Experts of a small language model: 12 layers, a shared expert of 256 neurons.
Below are experts of layer 8 (counted from 0) of a mixture-of-experts language model. Rows are named router (the router's row for the expert) and show model dimensions 0-255. Each number is 128 + 32 x the weight over its row's rms, rounded and kept within 0 to 255. Numbers have three digits each.
After each expert's rows: a language model's description of what the expert responds to. This comes from a sample of Wikipedia text that the model never trained on.

# expert 26
router:098073155133093143134094146144077086117086159180117172110175160140162145119134091114085154116165152150089067146176088133125095100153154117080140177131128162161072108100148167147104093122191113096089098168161139147098189170129097122153122097138145118101147095083136126112158085130123128167064136166144131185059140166118107068119153156113079091173173103191135123129114126111100131113131149113153108156104142200062157172103189132086145161076138072075153211082143136142142119077169095146155139096095157161112131138138172088095129119194083146104115132143135138125163214113111145115107109130074130108074134123148100067174141064097151133180139136083161173117135123118085105110181138156105157126144103109139133182117098136087128106075162164153113135077080131083130115191125092
Description: Biography prose, table rules

# expert 15
router:186150049113110138165079143087114081128046171112147196122099173117173098127166124113105137105132108120151149160143112150096131135234164123165150122077117143146126105138138130164098132154163159135122136133140115138132181093147111106160141104128166137123160123089122074115193129157082075079135170164108134147094126121152122133149119173122092080143143129168215128157155090134102148156145155121130141150090101141076160163070170093086156156109131164135153154152142172124127079115178118074144141100120185125134151153081084149146146098181142171124139152152104092148163159139161141122142089113162089166137083096162090102146188056130190117201118095080152166178106111102105110130190131180156149181097053111171115143131118133081112127082139143086110143139114160127103142163171220
Description: Rank and table fillers

# expert 9
router:088144112132111160141125166145112066109182216108145170183125130107160125144133168108087199141082128122111078131147131164144133058159169136152145176120122090176138092067151165127087094113158193085153146114078157143090142128147133108135129094075129090102135085113140166076123095105096093139089134157121163150101092125123156157106127204124114139109136117145156086150056041115124097099146111099117142184078073081137135138098111125107138142117117092124121138094181128159204168079132105094125133168142092103123165119104116125133185077129138192086109158156084142101132128137138115152154142086115098164085133118112161135095132077131142112156127131048158176185157127072140198158209184168118129147155159056148165163069170171086141101101168114113148107122130154155148115107119148
Description: Year digits, parentheses

# expert 37
router:133108152111134180129094152083083095102074167196156157133096134119133116102191154092126172138111135121112060107146124115099141096169152120129119125109143125213116098115109100145164166102139174132099175169083102075046132138091134115158083095124181120148141149079129157202139102123083166135118142140160096149080119150137134178154129138163109097218118134133146069199111099104151100068148115090130127187099111125114143195115125135092183130123158078086109192157120148076132093131136104101157173113132109152056125205095141059130177149196148137152143117167097122127159163139103100108111136143118131094121070134198119147101156193072134100187168116069141155132144147104115112164126153166130132075125116112139169157105098125103066094102116146119086095156117131127130169171120179
Description: Infobox labels, list starts

# expert 18
router:137148141146165143126133156094147077105188143159180140143091121125120120195143148113105170157086132141071107104108152166138094085131154126152156172110140135208084143118136107102070094128133170123071122203109127166085112096074128134114103161106149178069111090096136079139133091144128113160086129115080134123131133177110131116086127131134103086115208113162169111164113105122166136110182089159147112170125122153101111232107154111108130163117077106115083180089127125163138083077127100118089110080134081125130116157152139087109132120153128160080124152082051117177157121178086093115139090121129075063150121117185102066115140130111132104170154132106201191174153117131106133185112151203124092143149112162208145083136105177181126082112141158168117137135187154115165149111134114
Description: Mid-number digits, letter pieces

# expert 33
router:154151134151045108174103157162066063115100151177143156107077164160107149142108169120129144157143143083161148103102152176060150095114153144129124166067115123141084135104129149059095101141130173138099153113131067115049207130171170129138170141075101187143170114142143085108154093136110156105066120126080153125111174139139118142149121118158068120138159141133121118174120067123102120096128119115106098134061119074116140152127181141078156135096133096050140114121067120102187133063156163084133131161142142131130157126141134106114077082167146114120146089169125075152167130060145108121135105087123152089173129128107118080171110165099177119195115129137155167141099103131104207153152142175116113161094082107165154164110119171090142133099153138116121135160152159056118153120204156
Description: Closing parens, copulas

# expert 12
router:147097108150070178204075136131110078125068220136104130201091139112149074178129149122121161150118166092095131128118143158115126096179145187144167193108193125143094141161136111118098174118144140134117168157146151144136120127133123151078133103158176135140135076109131081132147110079036105092130093155099140129093149171135103095113113175136120131216145152114166136177146098137168134071126045154101143164077088111117107195118143099057157132112089120051110112166118129103136159095157125121137128124117127136107167123096123147155127079152111144151130086172140064136153144111176126100077163091122119154142097108127094091128097144091099082142101118080145098190097132101121143174127155168091111143125136038152176129108133163086093113122183138150161166127123161101170150073132181
Description: Sentence and heading ends

# expert 4
router:146128142073091126158089094155056118096125170169167148186079085098176116149194113106082113147132117160186118150155121205108175120155166165137130115107153113163090137120099111114091096130161163165084158170113153144134143115088138117178128118139134096110187139118122157119219068124140132175123165152152107094077154118091122141133122126156119117117173158148177098149076106107105157153174107124158140136104158125138169148135127135103198171136118167104121134144101156111222064102116140065150131071124170108093132171084133110117134135153174166150151169204094176104124123161110065167140148113103135153134040078118127074118127125100173139144095129117152217162167063149065138123138121156145132124136127091182125151133087142062110144124119106130082139150113149144187098093157176
Description: Digits and ranges

# expert 46
router:082121146157106113165107117157061108196106164183101166164092150137127141140135107094142157164077141137124081127172105183075115079138157107115182157089119148127135127125102140056097081182156169120101177112125130134094148172131112136130093108138111058101172089070079116145164137136137129159084166118098122185092087181123160138164144129157141120116145154160127050204131077134126118137132109166125104172075132139147116145100148125107120159097139055092124143090159165111172089110133117094150120148137207141127139147133174162156131117159151140165173107176099126168169117133100116134138112116097174089122104109142103112208099163083190110209123137089174208132116123101146110108098135197150119133127185081170171144136159135098074123143123107109086134157148106171183130183159195
Description: Copulas, particles, line ends

# expert 20
router:179121126179138165177125121127103077131154207179130201138099115102178101155163102135138154163127144074164074076111146107106081092213183177162161167086090153151113097137147140086098132076104185155129205105151107098095176080135156070123145108130166136087127124110143157114155068092139131075082141102149129103106123184155143137128131189113119161119128098127162101171115080146092143081177093135120111174110091132138125151175157122081179184120131098171098196129155163122217116058125143088164135144098137152110121169094154112117163168141108147057130158136120145131159140119094170137106160131104114173184128113154124055096129133073133097170150124107111141141163140132113184156124133150139137124168104141173154155090119161139131077095119114084134145099105162101200143140148166
Description: Infobox list entries

# expert 28
router:142090102111115177144073171142138096120141152113126190153148076132182083174080120086091147100089171136168093137126135131117072095213168161113164160149159084144158152111104160142084128148124169147158124116101087105056151038100133089170137135149201147110153122060107084092161156141092072122086138160185123168113152149116130135142122104167157133098164088113129097127083081101087120128141100114158162156082074144117121194085165091104145118107116115150105124106097145158156072071127118146177127106168134096086138144120112102135177122174184111057126137190127124109187149158171118130152118164114130087095132106145059069129138096081188148173115086095115193173158172103116115145160099140123176131119100100128151146154098182102108112108144134065127130146105129089166156156101103
Description: Capital initials, connectives

# expert 47
router:147112101134082138160085174123058079150081138106160207154097120126184078197144121102081146120128184124169103127162107127128117117102221166105140141114112157158139104126080086188131146162146150138118153188124144081095140098103132158127121135148171107155192098114119123140175111128091116120116120127125130093111117160134125103094125108154133149165196110126159079151094099164113125104147091110124141189088140126075203152129160119070151131078171104118134155107135147102138158047180103138128133176135169133087128176080130162104132142192127190056115154134108080086207152139107134204154120100126089120166134109138112086095156102131149148155131072099162192085114186118090155077163144140151167064127124091176140129150140158101136106095074148100115145141138106113118047126169120
Description: Numbers in tables

# expert 21
router:126149124173104152181154105109081082130094175176115158166137132120118134136189092133127143124136147162183098124175094163100109115141134162111170119084174118197123135142112142126095130188096166127113139126141141140104115090141088088138123085100124083138158128089169148085163141150144129142091131104142114163023072163129166174177094143142177153139163147148131054107085083116136105124191095119103122188090107122158119162120125127095127150135139082167081152107149138142185088078209118131147167136188172104102124143099128068101164163159169182141118095124109114109212171128150146123152151141101110114117113115076113055169108113085135126181129116060141171133143073119132163160153212178046112090157143059153101148138140159093140090125161085120165129104167107098144124145164114
Description: ISBN hyphens, name pieces

# expert 36
router:168170167176116210130149178154056125088087113135153177131127144120137141151140136092106137167154178122136090165101153165189091118150164127076142142176139120176179135115088101115077104166148148130016108124141109129111169082163128109136121108111139148152161135045131061109133096126139122125080179169193126131066134135151140140129168150160154140170194145133121124151142140076170077140124118118145138180124079095142108158076147102099157088159170114126080150136106146128147166065178118061171096135149149159097157143120175039147143108150139207091159104145117173183101133118107153109148089116104112123174093158141134112103156077096148146152173118070173166171114140115096121124108172164135135125145147068162125155173118118150132114068175115081084125091128143102140139158143103
Description: Coordinate digits, table rows

# expert 27
router:122183146180101188157109179141098097093120187143122179131090113184126149153126068074115171164145198101111079117170159146067153057151121168107117138143134120149132108174082149126118089155099162139142163159106097103087169141149140086116141143058183123142143142111127085124125123116127121103019098102155155109083157148064111119190137135127126135139132138230094121098104091152141091094139098100119159164119101097103121147138140100081145138094131089111118080163116137135157079061136118068133160127114063135110127122139172035088139109146123173075078098151096172110123110128107084136141118114055122149092084112126155068127157166102132068184121149081171122148124140105094119155157150154098119136104120091176152150064135148085121145090145118076148093129142115098143171119149165
Description: Prepositions after verbs

# expert 35
router:195141186122119146127090136164118100120071122113088127172117124153107095133083121109116146131111125158102060126140127157182075106126168098121118191118138110134155096146066092123078110140115173120091160118117140126156133121102130113105177067173126149102156064095095101127119118091121167113092190144171156120081118165103112111169139131153116123167149092097166081121101137144147096092105127074137110159101114140073114148105192093064188133116093146191104151089105129132145107094126083095140115090140175213041134120126221077125140074136121210170167197193129144139128111134145136133174057118094094097152115130157153085137128134124202143163128158099162180151144077082097147176136127137129156162132160078186097149158093146152131064091166116120109128100146114111156136133134169
Description: Coordinate digits, name prefixes

# expert 30
router:161080093116113186164164134137157103132098187134074143133070150166142120180146135120095131176108155138128062136183114138106089115151162136077169190142084104137116158162141134112129133121194158143141179179094184136148126103087125116140109176105125116047203056051133098165187128112104126077125153109124127124106126146077143115106142150158140092175167126154184130135139156103128112104108107137105129167082150053114103162121171117101115147118086088112105182081105118113190073089151130124186143123175156080136131146122159163135192144114108138110138118146060119146157132141119141102104098109130122102140121104187141097143178116116120143159169119128152129208095121064107150191156159132093159156226095109150127149124146199112116086108160044131097098129098097078150109124129133
Description: Compass words, place-name starts

# expert 40
router:127176119113114171197130179135106053097137167113109141139094130120163065124166125105127160135172180151120088134139134133123144117180209119137113154149105114153090153163088133062101126130115149089090150132084145159093124127123098090136166126108140099161112086121113149133177121160124101102124094134134163099055124126076099169150124128156137133169129136129149049172090048102134066125160106111145153173073136153099155169066111122105143179072160086084088139120117142150133081150141111110148130151137163125109167159097139120137114147173172140161101154154129148133131096109189117126132048169049169152144068082101137096108117168128142064165104060127159158189158102066102163165158159132129145131165064147167158135143163168093085120068082084131134113146075167069106167120137149
Description: Place names, census years

# expert 42
router:144105148121132163200074149136040092137119196153115138106100129146148122165149128140149137136108189120082067145173104188094126135138192144070202189119093073150103081096140115116074126107193188146127112134109113121122135123101108136076112103124156111124158128115118122131197091075064172145056131143126120163119120209133124118132116117165099118134159108133163085141123145121127134170101123146139170146094152127103130201128157151094138155145106118103150077083111155137114109106166124106132109117091171122185132140096186050161195137158154133112136099150099165119183161093096124175161147147129145149078103106163119131115129100095177151162155135057124166198095132142071133204139163171146108150177080166164147191154183124102145114135164098118149123149127129082113079097107148
Description: Place names, sports results

# expert 44
router:156138132124110133133078135113114042092098150163149187150100151185115072129118123127121197169179159120126127123170136139103129091187163093080137130120102126135089122135111126114101123145137178118122123167089113075134120147161121159136165083158121139109128099097030113192175085164121139122103212145136171213087105178095128150167107135148097134163194157111134133160117086118093110126141128145140120201106119109090133176087157112100153112097064150117020160059075139137163082108169122116105133158171170121065134196092218143128191139155124131081137141180071157142176134126080147158111142128132105112153144102127138100163111135106103132133127120105153127132167119062160168170131106182146096135152126128136147175103139158163057095118095121096128080124149145130139155142141131
Description: Years and months

# expert 6
router:160157129107094170171137190117107105119147199135108103144104155151106087093144118141102159169088162121135126120159129126087042086210188125109165172141123105181090088145085101155109107131154115111172162141170111080075123127121114119098136138163122141132097116092124138121141084145060123142083131117187112165126170153141204169133095144126149168149137096146120063167104086127103089108152112130159137124109153093098121129071165096100142188088053125112061151075155103103172141056141115119188073125170146152104165147054134130133127115138125163094153122149123088055134102164132088150137121129104124106113115093129094067162139126062151116171099091155141192111057178111090154109141149110136118165159081086170164132166132163093093138077149110082120145183120129095141155143142189
Description: Coordinates, United, connectives

# expert 2
router:155104129089129155163122132111088067097102111101117165121102118125166147165170117051172146137163116100146115117140164123087135129181183115145222203095103080174101106164082118143113094127142142097077143161138147150142131154159139124194127143083139079144197111088092099086147093108082120136113142127183175116069132153115108132175118140143118160172142143187150093122137113126081102149152134122109129187110079094109087152141183129112116176141119084140056155139147107134186084035143111111125129148114175145133139150121151101117118104166081164147143162133097147087134102138103098125119141097082138182168152143175166107181147138122166151155089134158126161162093106083131140119205144108105107144158111109111182121089106155122107067080165109076176091182165150105103099180198205
Description: Punctuation, digits, early-sentence words

# expert 5
router:093103157104091143114107156106089090096093140130120123127083114118179122135204089123124168148122157110097102098106125157080121095140155140102166191083103124129065104116127104129095106124137150137073152150102101136129105086144139099157112098095160119142160121093071147102163120114119105148129105175121172149070104140087110112136102154120074130203132127197171101184111046155076116083203096118138105147118130112140091151131142108072144174111070094154094152092144138162145135141157077103094104137132092148087163157133115129104172172153168141074129143152058140090180076144138089153123127150145139108161167069112154099144127110093168137161107130079196205115159133080075132135162156156141180155138162185179124101069141186068099055155155141057164165127157140162150132112178136
Description: Birth-year digits, quantifiers